Below are experts of layer 5 (counted from 0) of a mixture-of-experts language model. Rows are named router (the router's row for the expert), up (a neuron's input weights, with its number) and show model dimensions 128-191. Each number is 128 + 32 x the weight over its row's rms, rounded and kept within 0 to 255. Numbers have three digits each.
Before each expert's rows: "comes after" lists some tokens at least twice as common just before its tokens as in all text. This comes from a sample of Wikipedia text that the model never trained on. Tokens count by the router's weight.

# expert 3
comes after: "| ", "the ", ": ", "- ", "of ", "and "
router:114137182148068140146138141166119155188136155188140126152117137124089202114149169163142194117068196117115074168120138113118104138135144132078151196174120145141140150151093122111080183077107159
up0:155120116123104111105130182128124096110107115087143130098026142119188107113137133130080167144099150180150132087138148129123152123145132109120113164091121109084115164122191132113121161131192164
up1:128137061127112101127112175097108082130114073138161132187126137154087119126080135114097087130103095143101113091167142202147106107116113100139132133128109115206124084106116120082102188107098155
up2:138069097137167128068168093171147098099135177115144134125180086066161096098146083064054144171128133173115110159041016168125107124159112152100198136157151130096172121112075112093142106089123069
up3:082120149157103095026107144147104087098137128037114125104170105170120115153133076136193116122134084116136152105112163113123107080109058108108154101172125133056110114133125162117141054116160133
up4:125107159146106123100143095143164084188089173129091162151150167163160113157138112140126086067070091128129167144141147151123094147156158129126093108082092095182146133094118113094123131146119123
up5:154112122161131165169075079135124137085103125038101146195108159124087120159083149114101170127146100142180126160107136103166130146138103124082097133143113129146147096172176181104118079153119121
up6:162125127134057151150209170152179065158101128120170130080101094158140114133088069081177161138097084171146141041107049111077070162144111174117151084142124167188139138034143130114093124165130065
up7:165144125149119127132178113161115151101142086180107123122166161123151120131063170106108143063110124196114118114086146056154196123196168142096074136051143123105124159110116112168137149200153076
up8:099133181112110142160165130164171167182067151095138127120102142045143151161170124097182089059132139171110196122087138117075159152122146106146174087164126107083154143154130128107089085169206101
up9:158166117156098168094123087191154103130091117161155149119081117112116139151102178195169149120187108112104107107118157077096155106093172142145160115067151108115129142106128191137101161140112089
up10:173197079157158113130075102124127134112141140153146149100076161129079145128135115074108073147090107158075094073078106137106173090094109119148161044101112075133122101084188142123077095148156145
up11:104140110088125174171137143166142154064127211112138127090107149084123138130138123126079087155151110146081131062156138120083154119114176153130125108100141182163092104107149110173129139084172089
up12:148133122154166110172046121115153195086153070054069125205105137156109154124101142163180147123105142114118082127105143128127185072107167149142162064185153119150151176101181164129171124144098105
up13:173123107040105125127145116125140075150087129148135068110152178150136078124135095154108166152166152155128133086113151119087081078110090139082100148056150112125128133094125123185178121144184180
up14:095154089126155138166088108067140155117114102139150070152192119056177107162159161141105093128117165184166116109109141169093097162173147102166120111123094109140058074119091119174142144165130170
up15:120162173159099130171083127145161101089135051141154133110162102163123104079119141108144133129146190142131122144098150094085147123170099139150147039142084150125155165103145130140160122058143159
up16:124119161120170143163105168123109174072065106086087152101101166151188114134153102140102054087108097100164166153070118171063095169126161165144125168117108086068123132143100175166140148148163094
up17:077056176069044094115168164145134132044103101121144109127093115149116112138145077083133123136108086079149074156093118087077181087167094133088176129111109155165092094132114152133110184087137133
up18:136166116129090137122167107098116124100128101123123134067081173109161127148096085072121121109127086138133063152139119123137106154134114157184148117094104114134142166141193126123097127154143118
up19:114138093162168167144123053141145169102147150130173092118111089105048130099124086159117135114111142180171175072137141108096095129128079127086131185150126149127129150080139114115098118104169122
up20:140127076107131135141153203117100148094111150133126095126100159147050113059192097159127104156179146113087134092131107144124098139137187141099099106136112131172072123121120098153089153156086135
up21:094132152051073108134145051104094175129068178125160136127155161070177127129204091128122143100099150090117135117167103168076104066125059078167101177141106073114085156151146087162125150134144155
up22:046142164104121089190067110141141132151168116146148123098145213132140130092137135118130147102146116138143180139135109138162083091161105206127159085125209152164090141059136108166151126149119120
up23:091173098162191129126151104100089152112111120116125125133171130195077144095133123085178087129143147162124167080130111105099216121151125097153178116117157124101123151125155140115205129114179091
up24:139127168118143073073159128134072062166098158103136153144108133119156140148085174104105152077141113168206158112137134121126154086156127168118170138112114193103115148122157176080111094182123088
up25:110115119091107111093130192136150116161140190123097132163095167111123145103121106081133076116169082140165186156157128080147116114121146169170138076098148107058072123123104171127108140193126107
up26:133169123129100172128132129062088117155120130096134112095118156137148126137135148136149134157073136115108125120107160091102140088130109129100097063136115173192093145110093181108141083159114098
up27:162134185120092143105128150136136128110164145139179154105148132145205134185083158153118110120116178138123118166137145106088137144151100079136134130168080083128119133069059114074099127098095167
up28:100113176169158131139113131130080111115154122097196046078195141084124112080153137082151125110156122164125145098116132125042064131091074110133128147119150138097118158166100139089136124087078058
up29:134124127095191149093126131111151099082101130121174082175098106138160129143136130124119115157137082148131111131167113070115108068161167102162140106105157140125075122123111102170146156158124125
up30:131111084055140102146133142060137109096076109138112094152110164162115147099103180145173132121195112123085073073148160159124127122133154127134172130158169167158133130099144102146074151161132126
up31:200183106090176129157117200184135125115181083078128122103126078180146082090115135103090130077133104157196136151131088142093167104152202110141145109088152128105130129118170122102097196107139161
up32:086122076083188116096111123053128110140157134124123108079171131164101112163108137133166118086094081151115109112142067119141151109108079101085133127118113093095105097099097110175124113158134187
up33:112177189137092169083100134133133137138111092120146180117164112142184093114123139119118144124124142106154118137138119072098107124101140106123074140129133125166149115102195094119098135128102133
up34:089075139066133143126128130102145139064143161193141115129147149109175084118122133089164073145113120223131103094149158104112088144148116090141141127129098124139114160132095143122075080122096138
up35:122112055122142178175128147126147182151104165093180106107091162090111125120050103080125166067110149188151152046170161073100150152176184129138150161181133111108073160135175145152109121120166149
up36:150069147097114083096148078152157085123137098143109129137149182131095124149099100132170098105122186089135170172110080148069165154139080149131108150112130092118136155197216140149133157156123066
up37:110143072088084135098105140161178114088141188114141085131101094126114107121097045107098131112120099163170137104081149156139149109140116107148163084089112145144182091121143195110095127176139200
up38:067097098094147145166073081117166173163122161122146120133104128090116138142173124111062149102143168147147114147144162175060120157146123141134165129146152060131124121133088131145173131113148092
up39:074160124132115135192172160161161139122135073142132123202146128163116124117110094139180091073086112139196102165112147099112104153120146084164157152103129108072135155065162089174184116108154200
up40:109125113087109095118111158116098096138105137069150117148098156128058142148151118144120119140137136188104147115154138112098158117189154123142183139111158141122108118104110106187140141194113119
up41:143113085156124091138179125101143129130175132129150174108135154053218148101109059119093141118172083134161150149105113105117152096126111122150188112139187082099129099095097130049156162170118148
up42:096166084151139168167100177195142106091151151057158108117157128146127093103133145111164122179205108192107135120157179136121136093148111170116144088136090178138160129085155093110089101155113145
up43:176159109125139153118125070100151083169090121129129082153103128107124124110157129117126146133119098135148109177136103180148097084150154145120116107139097157142084106128153152183156168132097159
up44:197117124137145107136145140114087116128096159111064114121189133130124135161133115083118128109108155151204131140096099136082110102146068112134138098126105077186129095137196130148108137160138142
up45:116152178083187167171094118163112115064086159095126088101138115082141140096105133149142109140099127158179171103181126104053158067147183199177118053068167141133093087158170115105116140099110077
up46:106134122058185120166095133105158103149150139087087082099084181123103156157168166156091125102074141136189145105057112090114121080134129116091165159084110142091110140152118173123134096147107103
up47:073126120116124106119078136132162145132127095126098108127113186118060146111076076097105099147165107119128174159142103107069110152082152130100130138135183060099104156135167164104118091153125084
up48:081159158089097168106120072143154119157114146101180141128166101122143088156079134142111137101092120117120163106121124151149087112154126115146144095078137189162109181188136075136188153119155180
up49:131121135123091112137125117118149130189141136169150112048107118081167139161109131104101135064162152152168159162116075079111139062148077180125154143116122100092183166180082169114105150185153090
up50:120134144095086072080115171152097105144128082142179182133157094137148115147118102121127131105094128175170116128093094139137164087062051204162102136117130114095155169085118159167143101128146058
up51:147090072119103109135148097173050138152158156166142130091053121098116101149126160087098116156115135106148109092157151151056108110102103196130131145154133159111153128137131070090135137172156135
up52:120115120151135130135124177080091120142056133075110136058166117186119140100144170142141117175115128162174141127118110128107088097147056188159146175095141156101100177162089138217197140166115087
up53:133162162129139185063145071117112112130052099108107095098104182095121101049135173123114159074133158094129150158114125118141125080110097153162168132111178160114062110108184129110139115137141064
up54:183141079140183108123144185108120130121096129104149129094158159164117074130076081115075157085193134143136143141162087091089123117177149099147145167127107115120181094043161099132171116156110147
up55:145072171099111167167104098113146027187149203108128109135155132153158094143132129135178104131144165095095166159087105068060113135162091076151065146138117095187149166100197101126165151069156165
up56:091110112117114112154172147127117141126188091119133163109053152069121142111149096129125170112090120116156150119138131134129114131201081153163076134082158117114140129056146106154121113147115167
up57:106158147149146198131113174140056158105151113104111137102114125120125143166099136063055167065118141164146160138152113120092148115129150182150137074119123176126156105118193070134144111115119112
up58:080055137061079155175155161081147128073143151132151087130168185129118152141168123130164124087163092140105138070182106113157146144134102073143114098104104141090112108139125147129118134081106097
up59:104093158186150120132080159071181141130154141094167141153151103100227196137120091146100092115161211074148186089093108117172152131119117150178174079109128069100103151182079145110179100103146153
up60:130118111136106104133137162120175172131172115111105164104115146156174166134145149135163150054112176167111160094105134133129109169116110155112142128115158149123119160117187142126090134079111076
up61:140087122105087151143094152140121171142107110103156113099143140109108131105135153104134082139124146134132109088111145165110068118107202122132065126109120134091092089104123111110140151095078119
up62:128142118093133166088122079137180098086126196078098110052102144131126086146083090150126143152155080212093116066126168127113147151156120121102101075119164095133170150078108143127117134140144164
up63:066124119118195074132111141147163139102150144089160128098079167109203046077118109096044145160150128077152161185105129135116171138154156125150097042150141103121164122121110117131124116126131140
up64:156152130102096110140153101146072117106171134141111148088138146123192161168090063099128057095137133158168153116157109151140103124141157069122132085140161102098060163099102075153113197112096099
up65:117119107122198120106110101169103046108113137092193075138128105069117135161094094135133155065090132135158115099121089196090113167104109142150157125090114108048100125121100133083135072114097158
up66:093152152093152107142135092127116138147122104169162061096115187160125170113124115134132159060169125104102162115085157088130127114158118127116108105077080100151124166132116180149073071132127195
up67:096143158123185090121094118109106065083113046137160087137091127140097146090145112101115126106140140146118152115126120080085071168136116080099128122112140187109136175128182093136145075089111089
up68:129188079162147159155100156129149085160147115099112106166132141140120078096161058089149116173075152166079144145132101151152154090152111177106123148090134053130154094111136224157130073111129122
up69:080157112141059136109115090134085174187107193104120188177115154092115123125146189116156156105115132155133135116181094097119135138095158150174110153065097185163170083143160156158123149199145099
up70:096156070104122151115128086109129189182128111139089128077113120083178103174115082119086095089056162194123153051109104121107101053098110123164139157124164163130152176119174104111173170165117138
up71:142132123154125175157125109162117142084138108073160084136098115125126130099163155138114144113155166128095131148134107179125106121070148146084129082095140139065113160083174172140122072155128114
up72:156085154076095138104133151093133097086133130154112130176090137092118115123140100153166134107174086151117178149149108091165109140152162099190181133116140138103125116160150135130120158156129141
up73:172141156115100120133131198117133137095125125124102159117101147103077123149114121115107112133175100162129088112107069179090115137202149179121204109176158085154130141145155126163109148151101108
up74:106102108176189130081140138173158140130138199077184067160171098115144140065139153072118115128164171104143149126105174145129142125117060162119154095133086057112131116125089117184160141137108098
up75:120111146166099122159113122125150068114129105069144100164129116185117144067097130103120170183132121147101137152188122128167144086100122166106087096123146130157148140081148132159098111151154124
up76:087109058133152171116104075183113162154060186176111110082070142150096127077123105140179178104129185124193151091170116089055088130169148092135118098117090109145144184163113130127096105168193152
up77:106105138131097155135117084141120150090140111186120102080152102163088147200074155129158148158094156122172179133088121048120087113121074149132106064153134135137133132151129154153122111116168164
up78:117162153141167204118156132129103155163082099126159108174132147127086118099132155075155138143106101119150132169143158165138063111147176085085182120132111141158129110138116141111140071194098094
up79:136141126133091151154140126135079148152116142120108120070103113099104124107129084164115125062161125151129077143136116112083203146117147103161139155097127121108130079120110215146088114137114064
up80:155113122135117101139126084095173128088166123119158062062156139063119138128139103100173114106118153162152183154167112073108123066079050106133107157164089103125140141098092115138114108084138123
up81:064119101076086117114133153129096116148100161099109092044088118186143148135123134143116102117120127182099124117126112124135162123121144181107079177122151167093142172085104147115157152086087065
up82:128096087103118144127112101138122100142166174150058162129123130142157147131178092080141091139132125129134116137086134113115102085165181125139126173090147097113115090170101173131099149146058128
up83:086076084154120079128086181103069072135125129097110133119137172086191078137115112123155123181106075138183137107074071092123149192080129184112129076154120159051134077167094147180124150135149151
up84:172085121109142185103110088139136155112059100109059090112160124097097147198133128123141152091146143132085127077102064129061144067119106128131140133092106096068156147145144110124134112093137096
up85:109156087112171109173131158128048116162117087122103077134079173203089129151088163082108091096108116180125129146114168145084080144124167188105031099132088138183135161106153062096153150136116133
up86:150136150156197185134120098140144127180113128106125089086071160084091100133146133161156093112115110196100097134085077128075090099141123173096083179131107157093113080129212169116143154122099154
up87:159142149110103059157152090077079137128082153129134130102078206136103085125089155072145135092172104168121166124067113138124111111091108224100138113075135186135061157141173140118146144098082156
up88:153154148142132081120126072194146075134126103101195146066094141067104080141134123094135111156121097145109123135149050140122104075162156160157157086134150053142094056091155137118139200107099114
up89:110128188152227104157103129080110153116131136093120114111125141131065170146122163096104057103116150132096165143096123137142102135131098224118109156114132139135051108097047075141089127135095165
up90:081156041138137156126135128035174172155154193118142145062039103124118130153110104099119063127091107138174132070123105119126070134185156150099104128147180141096161117100138112178170143185145148
up91:146159107120105109133127135124169137125152151148062157139109167179101082113143130113123134128163109183174170114076153203131130071181081177189117128094114161169158128161121149176179174084171119
up92:136087063129163183076154068177120144108110168098125080117153097109101145123125132089094145118123119128094057065124100152135124171147158187167078139131209195063185087126103117097076112119140159
up93:078097099128129087124173145029141147166104144051083180149124174129115135093112152100104184104082112125121145164171135155086075151090112150181155194104104159083129090121136129131143155148130122
up94:153090130171148116131153098093157108115142130136141126198147147092160125069146081139069165139150100095111105097147082199124112076132132156101135089080086110133140160121119147179192146145132142
up95:132146069141137134149132153187115123162146112135093105103070146083164155152144098130130134127139180156168149118130054106130118098160087120158115128146124166155105099139152108108149067126109064
up96:088070096127132094166092126131130137132096132188095067140067069088152136129098161163153103093125135214127115107141135148115074110115118152149099151133145083109126129103113140158093122181112125
up97:116136130132150122105135110139121083146073118087156131177127114091093125116082153059136168093127113142141126042090079101113109121159124148134161100121134112114119136133152111143135116134149116
up98:138082141191167142093131144112118100131162155148126151118170143108141112124143105068148125089158086119100085091112145158112070129108157156153125077101148121087119082126076185106165095103115139
up99:117103144178137158192091193152148112072106109098128144056131104100119071101155063161098091088135114186096152119175150139114140137092142127098106142164119126165099118132172141108138117088143154
up100:119166113135080120090201121133166040126151117136153070074137082151161096112108118133131100165171079193150107082193142147112090164159128115134126074149121123126123233035127098104107123156150095
up101:092192135081138132068120142095066177148138133106154116083084126103132144083095127106114108125124080112171135120154145090133155145146071124133161070140163110070124140085126143155146128150184074
up102:143128135144185129134096148116126092115103137132129120115145117129180125113199036144119114109132177086143214092152034138133118113143159114169138125062110127131155184136090109095153066129137144
up103:096117099135144106117164153147142136144113086060096129133093130100118186141146121129121121096146162095160173147167093096119086158132089148104175161122130083125176152152167185081151101157127064
up104:157084153071089129097153132132102191091130142129125119114146101139143100128090146090126155151137111105139139094156137141175111099156113091136109124157088130153139055109053112172123078119107035
up105:101139096099131162158166151123090089171042143146146097119112136178176122141131127144127118146164137149137144120109156136107145125128161065162116147065142201142123092116137099130124063125204149
up106:140174116092151142100111144114142146165128078052150130104089116090179141105056160109137143102112146121101126145133108092147088100141170111143182126094140151093107098121117122084165090087114146
up107:115100130107150134116137069152157138118139148112152126099117107159125098167163142144086161085145178102080102138153100139115175105111124140164154160138133074097150096103129154119165126129171156
up108:129130127206128109102084121116112145116086090132147161171140149101127122151096112130111135097176163101142131100136073166058148100154120147146156126083174156083141150116101144092130169075074131
up109:126161094133137133106100120104143108151144125102172106090128072161083189114119082095122124121068133108094067095180170178095090121155142183177106081126176052138112138113158155120081121145086167
up110:133104105130128124150069092150104178130081149117169134057108143151149085174082087116104115119162122138066124137077129099145132069139096138135112066119148107029059146097168109110114166126175083
up111:150155122139112184176070149123099140143138115154101098134112121164107095097114082112135132145127134158085134114117090125142147129202127168115118148108159198083116175159118105113155164093098144
up112:106159103077143175139095090089058173100091137069162141109135133101048116114053149113139117109144127131127124129166156128119127143137183059197077131120065148110175175165147136116135086164180100
up113:110109052082139077064156120146141159143126150115069116157116152126186153130137185095138134086153110099164193078056093171102142060096171099143129100106181132126078160103163109096137112153210176
up114:124164130123157103154144150040090124165130070096124167072162141071096146123115164092136124115126123095080132109096115147081184165137056137127119132113196170077149148156088121071106077126106128
up115:150144112121133180141082176114060128150109159115133136188146132133127108127144076132172177106097120109101144113145160191177099158144110121161127127102106170153097110074097111128097131157116088
up116:131126147106126110086162097135136136108128119118166101132108170101079138175103115130110115107146147172149133152070115105095090060106116131110169099142142110162100114117180072105132169069162123
up117:154141090165084110064084079115075094160156130145134136122147138111149127163133079105182123074104108124193102128149074108058102165124137121202140081126109141141161117110146122194113108186134106
up118:090190154161100132144079088123148168133128119082130152107120174126132121142117114099103101120087137166205142149087181169098143098157133175134161077138193134157100096127132176142121074135070167
up119:115156141130170154076113105119143135119100093086061103131124148166091123100143112110135065181126062147097090121134109100170164124151156170144122125156109125062101151128093166163146095143143176
up120:124130163082067098111053159111140130075124161090176062150120186117164113103166158118123150171109147141141103116112120172129129147153147194155139148139099114070120170160081157092188151137099137
up121:122198073080154184137097137067132117116148141092190099074136135155078114095064079123120118158085119129114150123134121108102146113102177197127066084165141108063199142089158126103100133147083137
up122:142144108102175061121179149082146148111113143088086090115070127131101142138092097098173114144135087150154125063086153140135109151111171079175123134138124119099139101106140134118171154139107080
up123:081120157128127109050108141091133070096120107114118099170118141116119129096101156129130187106137172093148163179125080140109131109187137205143143125090172150110089093169132061152156136150114147
up124:160120144180139159082103147141151151094162103107108122119165153114159143063114097153138153174145075145144149138055130211104089062092150163120103134125145172114158168126102097184119158158190121
up125:176101083185146089133118115160176136143150181128175161081085162133125114092087114110106132126079139095099216157168087142127124138178172147149106117119130105154171172152177176122085144146117135
up126:114160139165224147102127087131150104108130152115092142156144098090137133134086117135128117111095152133202140107154095187100099134118141143108159139105072095107118103137102086169104125148112124
up127:098162185135145200103149111183120122111080092132134114126102161115109131118123097090086105145211091200143120068108080143085155100136126113140140100110173047132141141089128069133167088146087138
up128:137144118111080194179097083163154177140185185141121121121125126164126147141161150150101147137087100151142070078060072086176208164124150096138116166107117100080181072193147134111149113116151079
up129:115156107109153098084170160160132137128129158088164162175149186136144138160051108104140088078074122094151129101121196108128152146102115113142182116073128157160121101102082178130161134105159138
up130:148127195140126142109147141173141117151159114137161104125118119113098080085110171147145095122131094142105208157164146153115167164159121110159137122089167100067196150119148141080133193176103147
up131:142171136079182173119115103110097118112149086094143145053199127105140140091086147125090079113088164141135165134084084115112133146179147100085132072112132111166148134131161087109068133103109136
up132:196116127142127131149077143155144122094097051135151105164087167093128120121157126111126126109161158098148119160161108157127135160124102194133159079133112085100076177143102127123117100087147137
up133:180126146176144097137147098159192115169126138146134090110073115113106152103135146078163096119178064146096129109090096064165171131174150158118124087112076148104138148095143106106136149065140108
up134:161105131064061142153159147091122096085127175141117116079130146116180104131173150124148102134153145152128191131173138130153092156160125111091150160112147132183126136160123070179112150127144101
up135:107128186193110200179176101077097147145102117137092095130161115124124105165148131084126142133207122134120109145155132148120073084161100149121124141147194122120089175128140142116073139130148164
up136:169125090097148107096116045079146132106105176088193130082051141170131122135095098112130125126140045168163096110144135137107170140163168128096140073189163126098162067094092103122157145151138091
up137:128118156116137130181151081164085117166151162122137131183111114110121147109135105163125186159115141145180158123133129105158122150097188148113107186097158150109168128140146150135158120110183094
up138:170144089144135137150146110097089180145114105134131162116140147091217134096106073131161119070114098119100151145166121139152154097175131181108125085078137162104105095162190137137160179139137128
up139:114172180147144135059131125090068113099059101081120148115114219144093125127164139140122120116158112096156174185104110141066093157123104178180144086125162138068064097097124045161168132174081114
up140:156096151140168162163120117157131161151181089080151098180161136117106149081146143131140164147153136102094099155147116144119139091077088122091162128134124094117148112171121171107145125156107116
up141:092100142157115171116126089149161104140110163161118119120141177108141114137178149074153100134098145128152144111137148151115134097088148163139123142157131048101146086117114130144080152127145152
up142:145155099142126117128104121162165095149108080095143142138123160133160164112128133112136138103090144197160148116164118178155136124125097158145102086158140091134127068116106172147163013138150157
up143:116202174129135101156124138151159158098138116095173160137093107135106112138092076119168160129116071102193116100223180116105145104065157170109157115130158190138105171141171098073145127154120118
up144:059114114175056110146160081142111110145069108082175116159145104141101135121140114094118094113123168114104158120082117117130092087107096162137117086090048162110128097064156161116140143173138114
up145:164142135149117094083107124104140131179135070132109117142157078124130148148075175083101143141131145173196094167127087161116116112119103119161166167191090181075095044160148089171144089120168133
up146:093091125121112097121081117099119140091144185109156115085122145154082124112132102109198138128162095190134118073092086135151090145125172112123129099139158113123125145181093096175040111156096155
up147:112179115150098125124175152108109131091086122099116109141118194154125109123137119155121102169147130166116114144097146186169149168172176073097107126125117120073138120142098136104186108118098147
up148:113127135118171129116162100114128138101133152157150088146126112118111075140104125107150096085163163168126172123153139094168090053187061149162113118128136162155114117125215123116157154145157089
up149:165129136128205128076134167157093111178068105075162189168151163118193153129119076144134169053114122146098138087123155158107137114100194165118169166141096140097126125065079125124113145071177139
up150:205150153137099179177111106171082077131168122092051125074108132102126170164124149073158154158108171139137146116137080109136141112163132178187171173100156120134126145155082072108126147148190070
up151:131159102132093111152104113140123136130151129164114103113108171099130098145082137111136154100115098147059148157150093092115130077168139130130102136096114122174150135107161137159137186134074087
up152:096199179078108114130116093107171064162087118167110090141119137148147142139171124095091113102103097213157084125102120129141050089210120104112156108079139137171153103073165152120149137122220190
up153:148167095072103039118145156101104145111146088159154143086052175164106129169122127083103089185137086130135074087118157122107171123201167107154129129132109134139144133099235113191203158177135118
up154:087167166109127161132159111162103067109102171128109142064130129114172085100128071105123164113133087132153118103112104168124173123075160079160162138058172142086066160126158223124206084158167105
up155:104111139169103112141160141123141062098085169091157147118150096095172127204162131083176099130098134075156143145037145081058087087111136150114126145127136119137129129157083115139143147101135177
up156:132168161075113152148139112108101166139112148148186103041152058105161110122110115100145128157162125144110133116163089111119109132124124116170078059085134185165079111101162116102098191121105114
up157:206093094110106084172120115079126162133090127138179102102149162135152131141135146128066198153189133121119160154160129100085069073122095135083159160138123096118151168103108103169102107149148189
up158:183071110057102199095121057062125143072124121188136097160106084130160168170140077152179162161174177155121168094155146107134133108134127170109176159136100152148118120150180116150166118111135153
up159:114111176143144110119117160151143135086116152179106110099073131088121110087107096129130092138125118181091117124146159112188083150144175195178104127112124052161147113185127163134134108162102112
up160:206099157153153138120135130086110103093106113158100136148124154159159165201135110161125122135148093118112133124125104131119080084128107194087129155148113198087107102122162151105093148156083113
up161:135119095146202112151150157143142089137125124152109122120127177131103115085095118109155070073156113120119172114103140153121056123130090174151123161111114072174115127133124147122136135177110051
up162:150117096168106138143097103099153130045095092127156125107154096163122124174184140146104146146081141186145126104154126140111119131147075059165131147121072176157113067155154162143097133145119155
up163:156192128144120126159130109136201116153085138046159169127093098126135145147082076129143134161141070099146136089144129113101164081164137133145189091174192128132095138058108124106120107117147098
up164:074120165159172114134099098131123080074113054173154119062150157096093098129147134164169056143107132101150140075125159111094158116136118171113156108080182109127058143166115124085183115094106119
up165:133207112095117151103069145147132083149124112141142135123089102084127137115135110130166133161078151161171103097091176110099129087166160181195182145133115081108127109101136113083143132127140095
up166:157111155107146103130111077112156129168130137104123167093206128106117137146175135082157200065092128100107167124167086149138051104140142146126098151120145140125122106158102086118112126131093132
up167:166126067156141157118074112166132093145165166152150122132122194075165186114170105105165113146134127136123127178153133142104078077139106117118074131107150093145159143188086133150115152073148107
up168:085088152154112117080143094134107114106079177143189112127096181115101152039160165175148171078092090155138104126146080125100055092135137135076096105134138148171092080112157130170177153103139185
up169:144158071148149139121137104100085125170135103159161102075126137096132160083128156102122093134117152158078114147103142170068168160095160138108131161083144090135109152072127143135135194171163136
up170:175093205085125114107094114106081088111121136165128174157166154117123158112144102140105114094082160192091118147113057083091055074103100142128123114107185108123201149147072056147105213072083098
up171:152105136126129139092121050075164163110163165079120186042185164090127061117050146102169120157115138105113129187145085090082113180127142067143189083122114107056160122069123167142091113166137163
up172:128186102092107182114083111163130074149149125178149154151211137143139106127147132167140129104117130151136179172198119165118091108098163112151122138058166086150118119086119131171190126179086115
up173:149136078146168072108132095111145099157093138125110122145201107156134095109185081121121171164131126149175089144154133177145175135128170163140202126149103147187158089118183138151150123163134131
up174:055157116160091159158128128136084149089159149109137099164123177097075138137171148143074118167182056162170072137128113096072071144134115104112109171117148110123105139094137144130128166166147099
up175:172136156102152112082125154149120125113082092112126144049165154098123109097086117109167137056122177148098088117146115134098187136184130188108125085161113093147097159136119180139077103142125161
up176:137122121147106097079088077053158087106146146113115107173152103104167149140169076101128092085106116119153139187130104051145095135102105114137184155039123142095099141116132143193085110110105106
up177:154128168093171129145143073096140101125148075099135149089149167079156045156135105120146184159171067151104169173180081164123165149151156142163166095109194058105173082112154148148140103126138141
up178:070191120038135080043123092107128158153129117162181098128145130128065098065110147101126169080167170145119151085182118117108135106087153106116124136115119196198163108181127156134093122144128115
up179:080177151060141141086127099124108129177146140073104118132133191162091083075131127120103085068135102125111135189128107184138090102167163132086115120132094177128095107151187176231158133105171194
up180:181181154134082125100131187147090073144092123168147172117111112076172156174150117072087163135154142157097170103105113110086099123089067171139147130149122129152140152100170115117096117080111104
up181:113085124090151123071132127119143106144034215140194111145128126130129108104068104163130150069091077098152109113128144161087187163134167158114161121057166089103141161176141189103122149191150165
up182:116095157102099095122100077109091120160107121121116117113109181176105141120142084138102086062085153153158116144082154124129152168111146171125110077162145075126069093093106158105096080181129161
up183:160089093144121181139133132177158115117106177122159112042179095159179111097104048201070113086186106161126160122144148165115132074183147095129125111059101152130070162067164171106135081134176121
up184:122136240182151073134142110113122109084102126111166134125130162143112134181111120118173118119118134118137170098109143104050101053168111094167194121143179147109137091073193068099093103118090090
up185:128120155107123129111068151106102055077122106096164069153090110128182110141086136083209078139165055121135136087099143067059163085156107148121111098177097135142129145160132116085132112119131147
up186:104120105188107114148159090145124117137103136090085145084084168106113124059121168146151161080151131185230132108069091152142089139119094110084110096084150132081092155165062110116154118129177082
up187:110125113140065089131060114098192100116135102070085127098132089124143161098069135117113070104122127148246112135162095193154094069081193114147174133102130107162135110127100131084153182206150158
up188:150166091142183173099056064154152141154160123103118118168164132167127157112099093141192107119105161148158086084124147157154111107157087168128060117154156109073133157179103143133113123151096136
up189:144184097170146159079083099089108150137079117089112090063122134088100090141086087133118124111135100116144134121189125095095107124138159129128130107110166118152088084079214086189135157166089152
up190:195124096129158127112158085074076104096108139165148147083148193143123134111085136158139072112122102147179166098158111120096156079175155117083148101102132111145119158099128128164094136158068067
up191:179165072136142151132131167146111102166145131102138121146135128116108105105139140175175129091098105134120132133158127170108125160151173106104122137144105126170167160158117135119167111126099211
up192:131085078167148085126134157174121149111137184132086204142152122161083106104111147087134139134128111092173133116163123118145132127140086148129146075132142113120123133186151125120112154158101101
up193:101128146083121138197163097145142121064151100112145137114157161091105156118137131095158105146154089128088123167083077088077099098124117195146202129078171149174169191150126109109098108111191127
up194:173094110150133151160177113148146138132066194116124111152093200117171120144102151154103200094134175133119097127091155159117133134108166169111108186129076091115149114172137153140118176130082160
up195:212100088106130169129103151140091143109152112146189108056169063144178103130173116188146126148140099136149153154129084103089120121131160160099138070141119158124144127090157097092133168097154133
up196:119100106122105146114122145148113185125084186114095122159080158120130089117113127135077157145120101116135189119098156118095097101102139115121099138122138165095158142176135153126174095114121154
up197:137086155129105127166149104115153156110110179137109089166118155120127124096177145110155169166153152112130186111127128124161139119109095111167095109119109194098123138157130127124066118065101099
up198:105128103142099134155085142131190132118134200148181105075139067083101094169056162078171089103091115120123161078143107138103179161118104075111110098054059114176117076139081107131111093137163159
up199:178145164126180119101107151082138146077134108080141105094071189072097133128093087143152126132158156122104180179150117127145129129100135102120131139112132130136113154153109073127056146067117126
up200:119156135068148113116073143127110123119063153095184123159089087138076152092130091139110084117170094111159180116138104113112094086141137166084060104116132080042126159122128118122128123149089116
up201:094131118096143155154154101147121084104107083121122110138122093111098099118158071104192118085146078148119140093141085096124080097136155190128087108112149098166081103074161151173115116109159163
up202:166105111152144120063094151107074127122143180130125148136115099099139142140117119095097093108169097123142162109155100100133121109126106193176098095102116138097121100083056166132142099118182094
up203:092144083198181135170127116138132121060150120146170182133190114137100095097117168099139160091109127199152079095142118072106142135115133128137158114107145072109075122061107125124195110165149106
up204:090161148204135091147135152121103134130140183125095118089169132144108137132175113108106146128170109140126155107130109129139108180090163143128103124117079227191094160100149134096119099132116104
up205:129113146126179137130097093141127147147055172095113165112185124134102115092148150177063153104105143172116126151134109152136077181129124143179199145139158160164094132111115116127159120135162130